Below are experts of layer 8 (counted from 0) of a mixture-of-experts language model. Rows are named gate (a neuron's input weights, with its number), up (a neuron's input weights, with its number), down (a neuron's output weights, with its number) and show model dimensions 80-119. Each number is 128 + 32 x the weight over its row's rms, rounded and kept within 0 to 255.
Before each expert's rows: a language model's description of what the expert responds to. This comes from a sample of Wikipedia text that the model never trained on.

# expert 4
Mostly the, his, its, a, $ and blank space before numbers, plus mid-word pieces like am-id, F-uk-uoka, am-b-ient.
gate0 [127 116 140 145 126 100 173 111 122 145  88 156 157  81  80 131 154 157 131 145 101  98 133 177 111 152 163  94 117 165  54 137  92 125 175 117 141 186 188 128]
up0 [106 121 108 144 155  90  94 161 125 137 199 106 135 181 150 156 120 107 123 150 136 203  79  76 178 157 108  60 102 144 171 121 164 163 100 166 102  97 103 144]
down0 [177 206 161 127  86 119 150 193 176 141 145 147 128 100 115  49 117  89 102 158 122 116 185 138 106 140 138 177 117  93 147 134 108 114  77 135 139 157 104 177]
gate1 [131 106  83 146 171 142 170 111 145 112 117 142 141 138  93 126 104 157 157 107 129  81 168 150  32 180  95 139 208 109 134 136 129 107 175 131 131 115 160 124]
up1 [ 80 182  99 110 157  85 149 142 151 152 155 125 170 125 136 126 142 107  50 138 115 132 133 133 107 151 184 172 120 174 125 111 101  96  82 131 161  65 142  56]
down1 [150 100  88 144 133 135 144 125  95 123 127 135 153 154 106 162  95 111 173 110 167 124 152 142 124  59  76 110 151 114 163 117 113 124 105 208 109 108 159 151]
gate2 [171 133 114 165  90  91 105 157 146 116 146 126 132  88 159 167  86 122 141 171 180 106 139  97 131  87 117 105 133  81  89 140  87  80  61 160 136 135 129 115]
up2 [ 91 104 135 155 147 146 127 147 113 152 108 134 102 150  82  78 184  89  90  83 104 197 125 130 149 182 144 127  95 171 185 110 127 147 119 170 108 102 117 122]
down2 [117 112  85 133 141 183 106  90 130  95 122 137 122  83  66  82  73  98 186 172 103 109 172  59 163 140  94 145 112 126 142 109 121 214 143  82 109 114 115 124]
gate3 [ 90 148 126 190  88  99 109 111 106 185 123 176 119 125 122 141 128 122  90 128 150 116  53 131 150 108 175 152 168 100 124 123 174 135 134 158 159 169 100  60]
up3 [ 90 121 117 138 130 128  75 125 108 141 120 119 146  86  99 134 130 118  86 129 111 193  86  88  94 118 158 135  90 204 161 125 132 150 133 161 124  92 129 121]
down3 [157 118 110  88 129 142 127 130 147 137 145 143  83 128 126 128  94 147  91 137 145  60 149 122  92 143 105 131 100 147 149 136 114  96 122  72 115 156 105 140]
gate4 [127 134 183 131 157  98  91 176 163 121 145 105 147 138 166 149 109 103  84 135  46 142  96 147 115 109 163 147  83 171  74 142  84 171 103 162 172  92 125 129]
up4 [141 100 123 138 117  84 104  85 152 114 135 155 153 157 135 119 124 159 152 149 158 120 143 141 195  68 184  67  70 116 107  88 151  75 111  98  96 136  87 119]
down4 [146 125 120 134 119 117 147 176  99 156 135 188 110  73 132  92  88 213  93 174 120 122 154 129 117 128 112 122 160 156 135 196 144  81 130  98 113 116 107 138]
gate5 [104 140 148 141 128 215  84 123 114 116 141 146 110 101  96 103 127 137 205 108 122 136 121 159 165 103 148 146 129  97 145 151 111  88 147  75 136 130 110  87]
up5 [131 111 130 141  96  64 138  44 146 143 115 107 119 129 144 148 176 149  46 135 142 174 124 181  75 184 195  89 106 133 148 143 118 163 133 168 120  65  88 118]
down5 [ 74 210 143 173 159 120  97 193 118 112  69 156 143 105  98  81 150 149 145 123 117 134 176 147 132  97  70 133 125 158  70 137 126 157 111 144 132 135  73 152]
gate6 [140 147  94 149 128 119 145 104 106 100 111  77 152 115  87 162  85 159  93 124 124 153 179 160 148 141 145  68  76 137 139 100 123 172 106 115 151 103 152 158]
up6 [144  64  86 218 101 165 140 118 106 149 128  84 144 101 161 140 140 106 113 118 159 188 141 155 117 124 149 109 147 129 145  99 159 115 102 122 116  99 145  91]
down6 [122 117 121 182 113 139 104  86 123 109 107 105 153 124 173 128 160 117 128 152 158 171 149 111 133 110 197 118 128 128 115 138 174 182  99 101 119 115 124 119]
gate7 [106 162 145  65 108 143 120 159 145 115 141 166 118 104 118 161 107 142 150  99 186  92  90 122 173 156 118 146 105  68 120 116  97 146 145 154  79 162 141  96]
up7 [146  65  92 148 203 130 167 123 121 123 135 111 126  75 147 116 175 170 124 169 128 186 123 149  94 116 189  76 166 132 121 123 159 189 138 151 165 119 150 112]
down7 [ 83 106 194 121 151  97 125 181 144 151 134  87 119 152 113 162 117 123 178 181 221 101 128 119 200 149  84 150 131 103 123 142 124 105 107 105 117 139 122 126]
gate8 [113 118 162 172 154 115 202 126 199 112 171 161 124 152  98 102 166 103 145 182 142 127  85 110 127 158 119 115 143  89 189  95  77 200 142 140 123 186 122 137]
up8 [108 126 169  87 129 161 119 201 120 104 137  67  83  83 137 158 144 123 142 100 127  90 173 170 125  95 107 108 163  90 133  76 117 160 151 159  87 145 101 128]
down8 [106 115 191  87  41 179 222 143 145 131 170 141 119 133 146 131 150  95  93 152 157  96 155 117 108 166 143 107 137 126  97 172 119 158 120  67  99 142 135 143]
gate9 [151 138 129 160 104  99 113 158 139 173 114 178 126  69 124 139 109 132 153 117  75 111 160 131 181 143 108  96  93 169  63 172 115 150 137  98  54 110  97 162]
up9 [102 133 103 139 144 161  85 114 144 160 115 128 117 135  59 122 185 200  91  96  81 100 108 111 194 145 137 121  56 138 113 185 119 177 127 110 108 119 103 111]
down9 [113 176 124 138 182 142 103  64 100 136 117 128 161 141  95 193 143 145 161  88 120 126 118 212 150 171 157 123 137 118 122 137 121 117 154 142 126 117 125 118]
gate10 [ 98 123 126 137 123 134 138 123 186 144 176  95 109 102 141 160 137 107 150 143 138  86 177 135 112 191 142 111 175 112  91 103 158 110 189 164 150 155 133  89]
up10 [153 121 169 137 183 168 129 122 152 132 159  84  76 105 180 148  62  93 126  86 107 102 108 101 117 111 110 140  65  82  92 121 152 149 111 139 154 143 113 128]
down10 [135  99 128 146 136  97 112 150 185 122 135 169 157 127 136 112 120 144  75 127 157 166 217 115 157 163 158 199 178 137 144 158 119 158 135 140 128  77 166 118]
gate11 [ 97 195 125 141 111  81  64 123  77 150 120  98 143 137 116 154 173 113  87 128 106 154  76 108  91 150 161 168  90 151 182 100 119 182 117 111 167 133  97  95]
up11 [110 101 169 151 154 144  90  73 120 124 149 107 122 104 170  86 161 151 121 109 127 153 151  95 157  88  88 180 133  92  89 142 121 172  69  87 169  84 119 137]
down11 [131 147 144 144  98 162 125 135 128  91 140  96 174 105 137  96 155 106 147 160 203 136 112 154 140 141 205 161 129 129 107 147 128 207 142 120 137 111  77 127]
gate12 [134 126 107  63  56 131 146 107 121 134 180 101 122  93 109 119 113 108  95 133  95  83 133 154  88 104 144 133 159 123 136 137  77 118 132  65 130 111 142 137]
up12 [135  77 112 140  88 158 125 109 125 135 139  49 160 108 149 151 149 130 110 110 133 122 167 180 141  97 145 134 150 133 147  84 136 142 125 103  76  97  86 125]
down12 [105 135  90 148 153 126 116 146 173 121 134 138 176 130  92 161 112 151  69 137 165 145 187 139 140 114 135 133 107 133 118 140 190  90 133 107  85 148 165 171]
gate13 [101  52 145 113  99  99  93 193  90 159 153  87 123 126 139 152 131  83 146  89 134  97 100 105 130  90 147 179  74 163 104 158 150 107 141 149 115 118 136 113]
up13 [ 84 137  76 106 104 163  65  84 122 109 142 158 156 136 115 166 126 151 123 155 134 170 103 122 142 149 145  78 115 165 177 122 139  82 113 108 157 125 146 112]
down13 [ 86 109 135 166 117 167 102 184 136  60 137  55 143 127 139 126 145 134 186 187  96  60 150  75  96 103 119 105 139 131  99 121 120 116 103 144 106 104 146  65]
gate14 [142 158 101  83 141 166 104 101 179 139 157 144 131 134 137 121 122 100  60 101 110 124 102 114  91 110 119 149  81 100  70 121 114 117 161  98 166 105 155 167]
up14 [126  99 129 130 132 128 108  88 157 109 164  71 157 144 103 208 105 119 125 100 141 123 122  98 111 167 150 102 165 159 120 148 156 156 129 179  75 128 167 102]
down14 [ 83 174  93 174 137 120 174  63 145  95 127 139 149 128  94 154 106 124 156 133 148 141 151 119 144 130 168 119 119 157  82 159 136 123 121 125  89 118 129 118]
gate15 [123 104 160 149 138 117 143 122  53 165 162  57 121 130 178 128 103  88 115 144 191 114 140 217 139 128 150 103 112 180 103 114 146 101 121 131 131  45  86 157]
up15 [122 154 207 127 105 205 113 171 158 123 124 175 122  68 133 168 105 142 120  69 111 162  80 107 129  92 134 140 111 119 115 118 106 130 116 119 121 130 163  83]
down15 [ 93  95 125 124 169 168 178 117 120 127 119 109 115 132 160 113 111  94 178 131 122  93 139 139 154  93  87 126 118 115 130 153 134  92  75 117 152  92 114 131]
gate16 [ 97  91  69 183 142  83 118 174  78  86 168 164 171 131  83 151  75 138  94 134 133 150 105 125 122 110  70  95 165 151 170 107 198 147  91 109 134 142 188 101]
up16 [102 141 104 161  57 165 126 182 105 125 152 175 177 119 133 132 181 194 170 116 128 175 149 121 133 130 123 199 179 142 126  58  51 149 110 144  62 172 172 128]
down16 [120  88 169 110 131 163 196  72 148  97 121 136 106 172 123 154 180 121 127 148 201 129 178  96 120 156 100 174 100 135 109  79 102  75 113 118 124 131 121 138]
gate17 [122 139  98 156 130  82 122 144  51 129 117 135 139  86 192 125 103 170 126 167 159 110 108 157 128 115 150 140  44 127 121  85 139 103  65 143 217 145 135  70]
up17 [154 134  84 171 144 138 146  90 120 108 110  76 141 167 180 139 131  94 108 158 114 140 119 113 113 114 136 143 110 109 130 120 137 117 118 210  93  78 120 118]
down17 [ 61  95 133 117  98 121 130 121 149 126 129 167 168 129 144 133 113 117  96 101 125 158  82 119 173 118  85 133 151 113 133 137  67 175 152 131  92 136 153 120]
gate18 [123  91  83 130 119 175 186  86  80 127 156  93  96 157 118 148 149 121 102 113 108  95  88 107 113 173  84 122 119 126  87 136 141 144 110 115 178 219 176 130]
up18 [ 43  97  72 158 102 125 110 149 117  90 103  66 167 112 112 150  81 144 141 123 103 117  91 161 175 165 113  68 108 157 131 164 130 190 130 103 110 174 122  79]
down18 [138 140 144 105 127 130 128  57 130 154  61  95 146 158  75 138 153 138 142 130 204 142 130 142 167 162 115 138 124 128 149 149 133 106 149 176 104 177 204 138]
gate19 [ 91 167 123  88 158 143  65 130 104 127 164 149  86 144 120 101 125 120 163 126 204 110  85  60 156 156 134 106 137 197 210 114 142 107 141 116 125 159 187 192]
up19 [122 149 184 129 160 159 174  85 165 139 106  76 169 155 114 129 221 146  83 114 126 126 129 211 156 159 108 101  84 120 150 166 178 165 184 168 103 130 125 139]
down19 [143 174 139 172 155 135 117 167  94 132  97 113 144 121 146 128 125 117 130  93 166 128  54 123 160 144 184 160 121 121 184 126 164 118 131 146 109 117 124 125]
gate20 [126 144 124 105 164 144 155 116 174 147 191  90 129 140 122 150 102 102 120 129 124 118 108 120 213 152  94 138 115 155 133 166 150 195 118 115 153 138 102 129]
up20 [169 152  76 113 147 130 116  78 161 130 127 115 144 131  68 111 115 130 126 163 149  96 114 128 107 137  76 148 126  91 157 192 147  95 145 156  96  87 132  50]
down20 [215 114  88 134 164 148 131 151 147 120  99 162 143 162  78 148 138 162 149 104 145 109 160  47 164 159  66 143 166 126 119 132 203 142 129  78 102 122 142 104]
gate21 [124 139  66 137 139 132  71 174 160 140  73  87 102 133  91 160 171  86 114 120 146 116 112 146 136 158 166 110 123 124 142 137 163 145 155 184  84 189 112 114]
up21 [ 79 121 144 112 134 141 166 120 124 146 163 127 149  90 131 192 141 180  50 161 131 144 123 110  65 158 116 120 149 186  58 163 105 131 182  91 170 128  93 125]
down21 [173 178 159 157  87  86 104 114 128 130  25  81 131 161 143 116 174 149 150 157 158 138 143 141 151 112 119  96 139 114  77 141 115 149 166 113 107  89 156 144]
gate22 [102 116 106 146 166 144  63  66 165 112 177 134  99 169 144 101  66  90 124 145  99 119 102 104 139 189 133 132 115 186 134 114 180 172  92 103 132 116  84 125]
up22 [ 79 152 159 144 140 161 148  55 129  97 152 147 159 119  79 121  81 171 143 124 178  85 172 102 106 156 127 101 161 147 174 165 130 149 119 122 116 105 149 131]
down22 [134 127 177 119 150 155 119 135 167  53 171 164 126 119 108 143 144 184  86 140 147 112 158 115 165 115 112 151 140 107 143 149 175 128 151 143 175 102 140  84]
gate23 [123 138 155 103  96 100 125 132  97 125 144 105 184 190 137 128 100 109 133 125 104 112 160 103 154 155 166 138 109 115 100 144 157 152 109 102 120 120 128 127]
up23 [152 149 125  60 101 108 124 114 129 132 153 107 151 182 180 138 123 110 123 137 145 176 145 100 154 129 145 159  73 105 119 105 193 152 120 192 112 134 159 161]
down23 [116 167 129 105 108 112 175 154 132 136 135 162 172  97  80 128 153 146  66 122  83 130  97 134 150 123 161 151  94 136 153 107 156 117 165 162 144 127 115  97]
gate24 [138 124 123 124 121 139 108 145  57 168 167  76 142  62  91 127 116 132 144 173 149 107  99 110 134  83 136 167 129 114 188  79 116 113  97 148 134 162 251 113]
up24 [159 143 127 102 117 123  87 218 128  93 149 155 156 151 105 178  40  96 164 155 137  93 123 125 138  82 106 110 112 132 104 189 155 131 135 108 181 137  93 113]
down24 [ 97 104 151 137 135 148 106 118 157 109  97  83 121 108 166 168 146 162 145  66 102 146 105 143 112 150  98 139 124 112 137 135 176 118 132  98 121 144 230 163]
gate25 [162 143 155 172 155  68  40 103 125  98 110 117 171 134 139 132  89  82 113 124 151 105 130 139  63 126 121 178 124 152 143 103 159 157 156  62 127  65 100  85]
up25 [125 151 131 159 156 148 159 122 142 196 138 104 121 122 104  94 129 163 169 135 130 165 112 144 133 109 161 154 161 142 158  65 114 136 130  97 122  99 117  65]
down25 [131  42 119  72 177 165 104 175 165 123  95  98  86 120 136 116 158  95 137 162 153 154 147  83  85 135 136 169 120 105 157 136  72 166 138 142 139 109 156  87]
gate26 [133 113 121  92 110 109 127  93 101 143 104 102 164 127 146 115  78 117 124 103 136  96 142 193 114 148 115 110  97 181 121 102 153 128 144 127  68 192 123 183]
up26 [208 149 140 175 179 119 180 131 142 127 148 105 176 147 133  78 104 150 145  42 124 147 104  86 132 137 120 112 117 121 114 107 109 157 110 118 157 148  59 141]
down26 [115  95 144 126 164 104 119 140 117  99 167 154 146 156 163 161 186 102 152  96 165 191  55 120 135 160 170  96  99 126 116 140 136 145 134 100  94  71 141 119]
gate27 [144 180 125  73  78 118  82 187  99 144 156  69 130 102 137 124 119 127 110 158 154  36 106 159  86 119 171 148  62 147  85 129 135 162  69  64 169 113  97 176]
up27 [140 164 154 105 131 111 166 176  88 134 160  89 112  78  91  96 111 124 157 130 178  97 103 139 114 108 132 178 153 183 197 126 190 114 151 121 175  87 108 118]
down27 [103 150  95  78 121 115  92  83 124  95 123 120  90 174 155 131 148 136 132 131 175  89 166 121 149 126 130 189 153 164  93 175 161  85 139 136 154 173 112 151]
gate28 [ 99 127 117  73 101 124 103 114 123 144 113 104 106  80 216  66 143 150  65 161 130  92  82 121 184 169 128 118 100  83  71 132 152 123  70 105 152 136 126 134]
up28 [ 81 107 124  90 158 115 126  94  87 135 171  81 154 144 116 155 121 161  86 110 131 164 137  94 137 147 151 138  78 150 128 170 117  99 135 136  87  30 104 149]
down28 [142 119  75 130 122 138 156  93 136 120  89  92 128 132 117 100 165 110 131 118 138 131 128 116 161 143 151 121 138 139 128 147  74 135 124 115 117 130  68 177]
gate29 [151 159 117 136 160  83 133 158 123 133 102 125 130 227 109 147 150 153 133 128  99 147 164  92 160 142 112 141 160  79 166  95  94 135 123 136 159 118 155  72]
up29 [ 74 106 130 138 133 195  82 116 111 118 184 118 191 137 157 144 141 137  59 109 130 133 123 123 137 157 153 106  95 122 199 118 218 185 203 148 115  94 185 122]
down29 [131 151 106 139  67 143 133 187 137  68 158 153 145 111 160  93  92 122 155 132  85  71 104  96 146 131 120 169 100 153 181 110 161  96  98 172 162 137 122 131]
gate30 [ 82 134 141 148 186 170 124 159  76 160 130  88 162 142 146 187 131 141 110  68  88 156 160 189 149 142 168  71 134 154 164 135 136 111 110 126 150 154 206 149]
up30 [127 147 137 133 163 139 147 119  72 148 184  63 123 125 116  98 144 116 129  48 139 179  82 113 132  88  74 148 105 107 194  74 116 143 114 141 133 159 131 137]
down30 [116 165 113  86  75 129 124  87 148 121 116  86  92 139  72 144 171  94 147 108  64  95 102 131 121 120 137 140  84 119  94  86 119  81 112 159 100 118 141  71]
gate31 [ 57  91 148 126 114 143  70 116 180 175 131 135 152  88 142 112 146 108  98 149  77 100 139 215 136 103 146  76  59 137 121  81  96 161 121 143 129 114 114 135]
up31 [139 117 102 130 162 114 146  88 127 134 113  62 146 197 150  80 122 148 133 141 130 144 125 180 138 188 147  82 142 121 170 119 107 149  82 168 113  66 116 157]
down31 [207 114 145  99 102 108 143  61 103 151 132 110 131 126 127 136  66 153 212 130 134 123 198 126 163 206 120  76 101  83 121 110  72 177 174 100 167 117 120 139]
gate32 [ 91 113 120 118 111 126 159 140  88 162 114 141 137 133 167 153 137 102 111 130 122  80 119 180 155 168 167  65 191  65 160 107 112 141  87 121 133  87 194 118]
up32 [103 118 110 169 162 123 121  93 152 135 108  98  97 128 153 122 127 118 135 167 159 138 164 148 168 155 165 100 160  50  52 153 135 200 100  89 133  96 122  99]
down32 [ 65 121 145 164 155  75 126 111 148 120 102  85  92 146 172 161 121 151 158  88 191 176  69 129  95 108  84 137 174  83 125  98 130  86 126 124  87 159 116 172]
gate33 [139 119 180 173  96 103  78 153  81 137 164 113 115 103 135 185 118 124  99  87 110 118  60 113 169  87 128 156 168 101 116 131 174 160 123 122 126 155  65 125]
up33 [123 134 162 102 109  89 116 156 130 162 135  82 130 133 217 171 136 148 170 124  95  91 113  92 132 125 162  63 183 110 161 185 141 157 115 128 133 128  87  70]
down33 [ 94 161 159 106 161 156 126 147 117  91 115  95 147  94 107 106 107 129 129 111 124 135 161 142 111 130  98 112  99 162 104 126 168  58  93 136 170 149 133 115]
gate34 [ 89 165 142 108 209 138 112  89 136 175 130 164  77 195 135 161 149 153  74  91 126 106 106 196 138 106 149 187 153 136 120  90  92 122 103  87 159 116 125  89]
up34 [139  70 157 102 195  75 147  79 185  96 142 155 129 133 117 114 185 118  81 162 153 102 133 150 107 130 122 103 152 181 175 135 139 127 136 124 139 120 132 117]
down34 [146 100 144 130 121 136 154 109 103 131 139  98 160  99  87  65 155 133  74 130 106 102 136 123  98 193  84 136 106 116 136 138 136  91 171 136 132  92  60  97]
gate35 [ 71 139 148 141 108 122  81 154  55  95 177 144 189  93 137 200  87 165 153 120 128 101  95  60  74  83 105 155 172 129 122 105 167 112  97 112 114 119 160 142]
up35 [173  82  79 142 125 130 151 140 173 171 112 152 148 147  79 124 183 135 161 123 170 144 121 124 138 169 151  96 115  99  83 136 143 152 112 169 114  80  81 141]
down35 [184 173 178 152 112 151 155 167 143 113 141 177 110 123 126 114 116 198 135 164  89 151 103  66 174  74 117  68 150 150 115 130 131  93 134 154 177 146 135  58]
gate36 [ 65 122 107 118 117  99  88  98  99 171 123 103 127 170 128 122 133 152 137 137 186 138 122  88 185 146 141 137 110 134 181  59  63  83 153 135  90 189  94 118]
up36 [128 124 114 146  86 158 154 107 165 118 156 158 120  73 129 173 146 138  79 138 145 124  93 143 121 117 148  63 140 111 144 159  96 188 151 156 121  85 147 103]
down36 [ 84 112 156 141 143 152 162  80 112 132 200 138 111 145 122  99 151 144 143 157 123 159 110 174 102  87 149 138 146 133 119 148 152 170 151 133 136  85 134 146]
gate37 [103 100 113 148 133 125 111 212  86 154 147 104 115 154 141 112  10 110 108 129 135 138 117  51 145 123 109  88 166 130 136 140 152 129 136 181 115 128 195 155]
up37 [132  96 170 110 207 176 169 106 146 131 123 123 184 114  95 186 172 111 141  95 114 183 121 128 127 157 150 131  83 166 133  96 127  88 133 118  48 128 108 135]
down37 [146  96 143 120 141 155 187 103 140  83 113 145 139 111  98 102 111 157 144 197  56  67 120 108 167 102  36 102 167 109 151 111 124 124 135 140 150  88  97 105]
gate38 [160  67 137  69 180  96 130 123 133 204 145  68 102 178 145 121 179  79 103  97 155 188 138 121 143 194 110  56  38 161 152 179 118 126 176 154 142 141 128 111]
up38 [ 56 126  89 139  77 163  94  91 127 145 111 135 114 122 103 185 151 139 117 108 166 112 130 136  73 121 127 131 110 150 160  90 115 115 117  79  81  57 155 166]
down38 [145 126  79 131  84 107 113 146 113 164 130  94  95 174 190 120 114 142 175  72 154 155 189 181 137 168 158 115 107  81 125 101 155 106 101 169 153 101 124 210]
gate39 [173  89 138  87 143 134  88  93 110 148 117  85 151 111 127 128 101 115  88  81 153  51 113 167 156 129 157 177  46 101 205 119 134 149  86 128  91  85 121 174]
up39 [119 116 105 128 117 182 189 115 118 128 133 122 127 177 171 158 186 147 149 149 139 173  83 119 164  96 186  91 125 101 113 113 145 138 154  86  86 154 113 113]
down39 [125 158 104 166 138 127  64 158 145 185 138 187 116 110 143 114 115 193  95 123 141 155  90 103 148 146 163 120  72 164  78 137 169 144 115 106 181 152  93 123]
gate40 [152 193 126  76 109 143 118 148 129 128 122  60 106 166  91 120 120 156 143 150 139 113 142 148 148 116 167 133 111 106 122 149 113 109  92 153 148 196  98 173]
up40 [ 85 157  70 124 116  90 120 173 151 180 136 173 101 136 130 102 105 152 178 186 120  99 146  95 111 161 114 190  98 145 132 151  85 125 102 128 160 158  79 135]
down40 [ 86  66 133 121 123  77 114 109 127 164 109  92 152 133  83 127  89 132 132 124 158 148 139 198 123 124 140 129 109 111  63 146 125 143 116 132 165 152 162 122]
gate41 [ 99 129  82 117 124 116 109 126 140 152 128 144  75 119 157 123  62  69 149  93 114 134 131 153 150  90 144 148 120 152  97 119  85 145 123 120 185 158 144 152]
up41 [150 127 157 172 125 142  93  90 166 102 134 116 152  93 138  95 137 174 109 161 168 147 153 157  82 185 160 106 194 133 117 133 122 160 112 101 134 150 143 125]
down41 [ 81 121  95 152 111 116 170 136 169 108 116 123 126  78 139 143 151 164 170  86 130 113 144 107 142 143 134 124 156 126 130 127  85 100 161 131  38 107 150  63]
gate42 [101 109 161 132 161 169 158 134  77  93 150 116 115 144 122 159 122 103 116 109 123 159 153 115 123 164  97 135 119 149  86 113 139 112 140 109 115  95 114 171]
up42 [ 85 126  71 123 146 167 163 123 167 139 102  83  85 131 158 124 147 158 116 172 162 141 128 129 157  72 128 125  84 147 148 145 174 139 116 137 132 151 189 160]
down42 [146 149 178  94  76 141 161 136  87 156 149 183 129 147 111 126 113  96 109 162 144  90 155  97 153 155 134 120 105  98 138 137 129 118 162 157 121 148 149  95]
gate43 [106 127 175 138 132 134 167 141 107 162 161  86 120 102 108 141 171 169  77 158 139 199 150 130 155 147 165 100 128  99 104  98 153 143 170 106  92  80 115 125]
up43 [135 134 148  71 122 154 101  88 148  98 126 124 108 169 125 136 206 150  75 101 171 137 106  71  86 159 136 166 206  84 173  74 123 110  90 155 113 140 165 130]
down43 [164 103 126 171 141 150 119 125 143  72 135  51 134  84 115 136 179 143 111 148 204 136 142 130 110 150 124  54 161 189 124 116 114 165 107 149  74 123 106 120]
gate44 [166 124 145 100 134 121  96 134  60  96 127  94 131  86 141 139 173 145 131 108 131  97 159 108  65  88 116 118  75 186 131 153 108 153 137 103  99  62 113  83]
up44 [147 132 139 158 134 120  77  88 167 127 168 136 113  84 150 145 109 139  63 171 132  97 128 186  96 117  68 110 123 155 150 153 117 157 149 120 109  70 123 132]
down44 [142 120 191 104  85 116 158 174 102 135  39 104 173 105  85 111 184 134 139 124 142 103  74 148 127 142 187  92 156  73 196 119 117 104 103 137 149 142 107 144]
gate45 [164  64  88 109 170  84  68 105 140 152 175 119 115 154 138  95  89 100 139  83 154 103  84 128  81 149 143 205 120 134 124 145 139  95  73 159 131 108  95 195]
up45 [120 132 172 128 162 155 157 131 133  93 100 174 109 111 112 136 203 115  88 120 102 116 136 188 125 191 133 123 114 143 107 126 127 140 154  69 136  86  84 130]
down45 [ 75 127 181 156 133 147  98 108 159 108 124 100 154  98  84 106  83 127 164 108  95 189 158 146 179  87 132 119 179 145 111 186 153 156 121 202 136  76 193 112]
gate46 [ 87  96  91  96 129 125 138  95 129 166 122 126 163 158 148  86 161 108  96  67  61 172 111  98 115 143  90 181 162 122 148 114 110 106 102 132  93  83 144  94]
up46 [ 96 106 125 143 165 116 153 129 189 146 144 173 160 156  79  80 129 146 104 104 102 150 145 156  99  98 114 118 109 146 129 148 133 144 176 170  97 124 182 188]
down46 [136 151 161 153 159 149  83 131 147 114  76 112  84 172 135 131  94  84 150 159 125 106 150 151  75  74 126 130 128 145 147 154 102 193 119 186 159 115  73 151]
gate47 [141  97 139  95  92 153 172 145 101 135 106 155 166 111 102 168 135 136 101 116 197  47 148 125 175 140 145 195  78 147 128  77 147 154 133 156 122 166  98  99]
up47 [157  93 179 134  78 137 161 154  72 107 138 111 151 154 139 167 149 125  89  88 122 146 130 105 144 109 131 207 115 104  70  73 125 149  60 208  98 183 133  31]
down47 [128 167 102 135 128 118  97 145 155  94  79 149 116  89 126 152 141 174 122 158 128  87 113 148  93 119 118 147 114 146  72 146 188  97 141 126 123 114 122 124]
gate48 [171 203 191 200  87 157 148 147 168 184 136 101 103  71  91 143  80 124 132 131 129 109  98 124 141 107  97 131 195 127 127 173 136 138  88 152 171 158 116 153]
up48 [106 214 206  82 104 163 102 107 144 117 115  84  84  87 150 156 150 128  83 133  93 140  95 122 140 136 148 110 161 133 178  98 127 124  88 118 111 104 128 110]
down48 [105 135 131  71 184 158 136 150 130  99 120 117 165 177  45 112 102 169  83 142 129  99  91 119 138 106 127  98  89 177 122  99 111 108  70 142 130 113 200 146]
gate49 [ 95 168 178 100 193 161 136  91 153  80 109 118 101 111 130 124 129 105  74 217 123  83 120 119 154 109 113 122 216 102 126 130  97 114 118 109 145  68 110 126]
up49 [157 115 122  99 152 138 178 113 186 128 168 142 140 149  72  68 105 154 101 176  83 142  82 155 121  85 131 115 105  86 144 136 149 114  96 133 132 121 180 129]
down49 [153 115  75 113 139 130 149 151 133 189 102  99 169 114 101 152 139 198 173 117 144 117 116 114 112 139 100  77 169 133 117 140 145 112 150 145 105  90 136 140]
gate50 [159 117 106 130  88 149 102 109 136 178 102 128 154 133 176  91 114 166 146 137 110 136 144 146  81 140  91 159 127 143 114 127 109 125 136 160 157 165 106 161]
up50 [111 130  98  56 162 143  72 113 162 111 187  99 131 162 132  70 160 113 147  80 134 113 135 124 156 115 153 130 133 146 157 131 115 184 109 129 152 156 109  77]
down50 [111 134 164 113 158  65 109 180 100 112  99 146 186 103 104 131 127 103  66 176 127 100 183 100  63 126  97 185 139 136 117 106 145 138  88 106 168 116 128 161]
gate51 [169  95 165 127 100 119 139 139 114 127 156 107 122 111  81 119 152 105 125 115  60 145 133 122  96 100 102 124 116 176 102 147  70 144 130 132 123 145 114 107]
up51 [159  99 125  74 171 111 104 102  97 127 101  84 131 122 101 130 137 169 151 127  98 156 182 153 122 164 173  75 140  91 134 137 142 125  96  91 178 117  96 135]
down51 [129 137 166 175 180 128  77 156 151 141 131  84 111 228 191 152 139 119 128 129 100  80 102 179  72 143  97 149 117 111  57 170 174 146 145 161 167 161 139 153]
gate52 [106 124 110  96 136 140 121  93 137 129 117 115 126 143 170 172  91 137 164 186 138 146 175 143 116  85 141 128 196 117  77  99 141 132  59 123 150 143 103 121]
up52 [145 131 146 105 124 132 141 118 136 138 112 169 108 118 100 122 201 168  86  77  46 133  64  89 144 102 131  63  43 103 156 196 147 124 125 107  98  85  83 112]
down52 [110 151 115 117 141  89 189 160 115 109 120 139 148  97 173 131 127 146 171 120  84 129  83 140 117 124  52 119  92 181 178 137 193 125 161 166 133  92  80 155]
gate53 [155 101 117 140  65 170 122  93 169 171 144 148 100 155  90 182 101 181 159 117 111 156 109 115 140 164 106 172 130 132  93 154 150 103 122 126  77 143 132  95]
up53 [ 79 125 152 133 112 142  94 103  74 102 152 169 113 131 128 157  64 170 119 109 113 136 154 136 112 188 168 121 156 192 148 136 112 160 152 165 165 123 118 127]
down53 [138 128 127 110  75 118 153 128 111 120 101 103  89 157 114 166 115 117 129 133 206 119 183 114 117 120 122  67 151 123  71 139 128  93 106 114 108 173 127 139]
gate54 [ 90 160 212 120 174 190  85  98 164 178 122 147 155 102 137 101 182 125 114 132 133  92 109 137 106 139 142 149 135 150 143 149  92 144  93 101 140 122  98 136]
up54 [125  83 131 161 145 120 160 120 125 134 146  81 152 194  69  74 119 155 170 121 166 140 147 126 143 154  93 115 129 145 138  75 117 113 169 132 126 129 160 110]
down54 [ 96  81 126 187 106 115 168 112 132  92 130 134  86 101 128  85 147 179 145 179 125 144 117 174 164  90 123 125 101 122 156  55 128 102 154 143  61 152 148 196]
gate55 [210  67 103  97 116 136 129  73 135 122 122 102 130 142 135 124 158 166 110  52 136  82 182 129  99 152  83 134 149 166 159  95 134 108 135 118 196 183 182 123]
up55 [121 145 137 137 146 121 140 120 187 175 130  86 133 157 153 190 118 134 136 131  98  77 203 159  71 122 150 125 159 193 128 104 109 139  88 191 122 189 100 100]
down55 [133  27  85 127 102  96  95 124 186 122 156  74 103 167 107 171  82 129 163  70 159 121  99 140 118 117 142 141 114  84 102  73 134 108 193 131 116 105 162 186]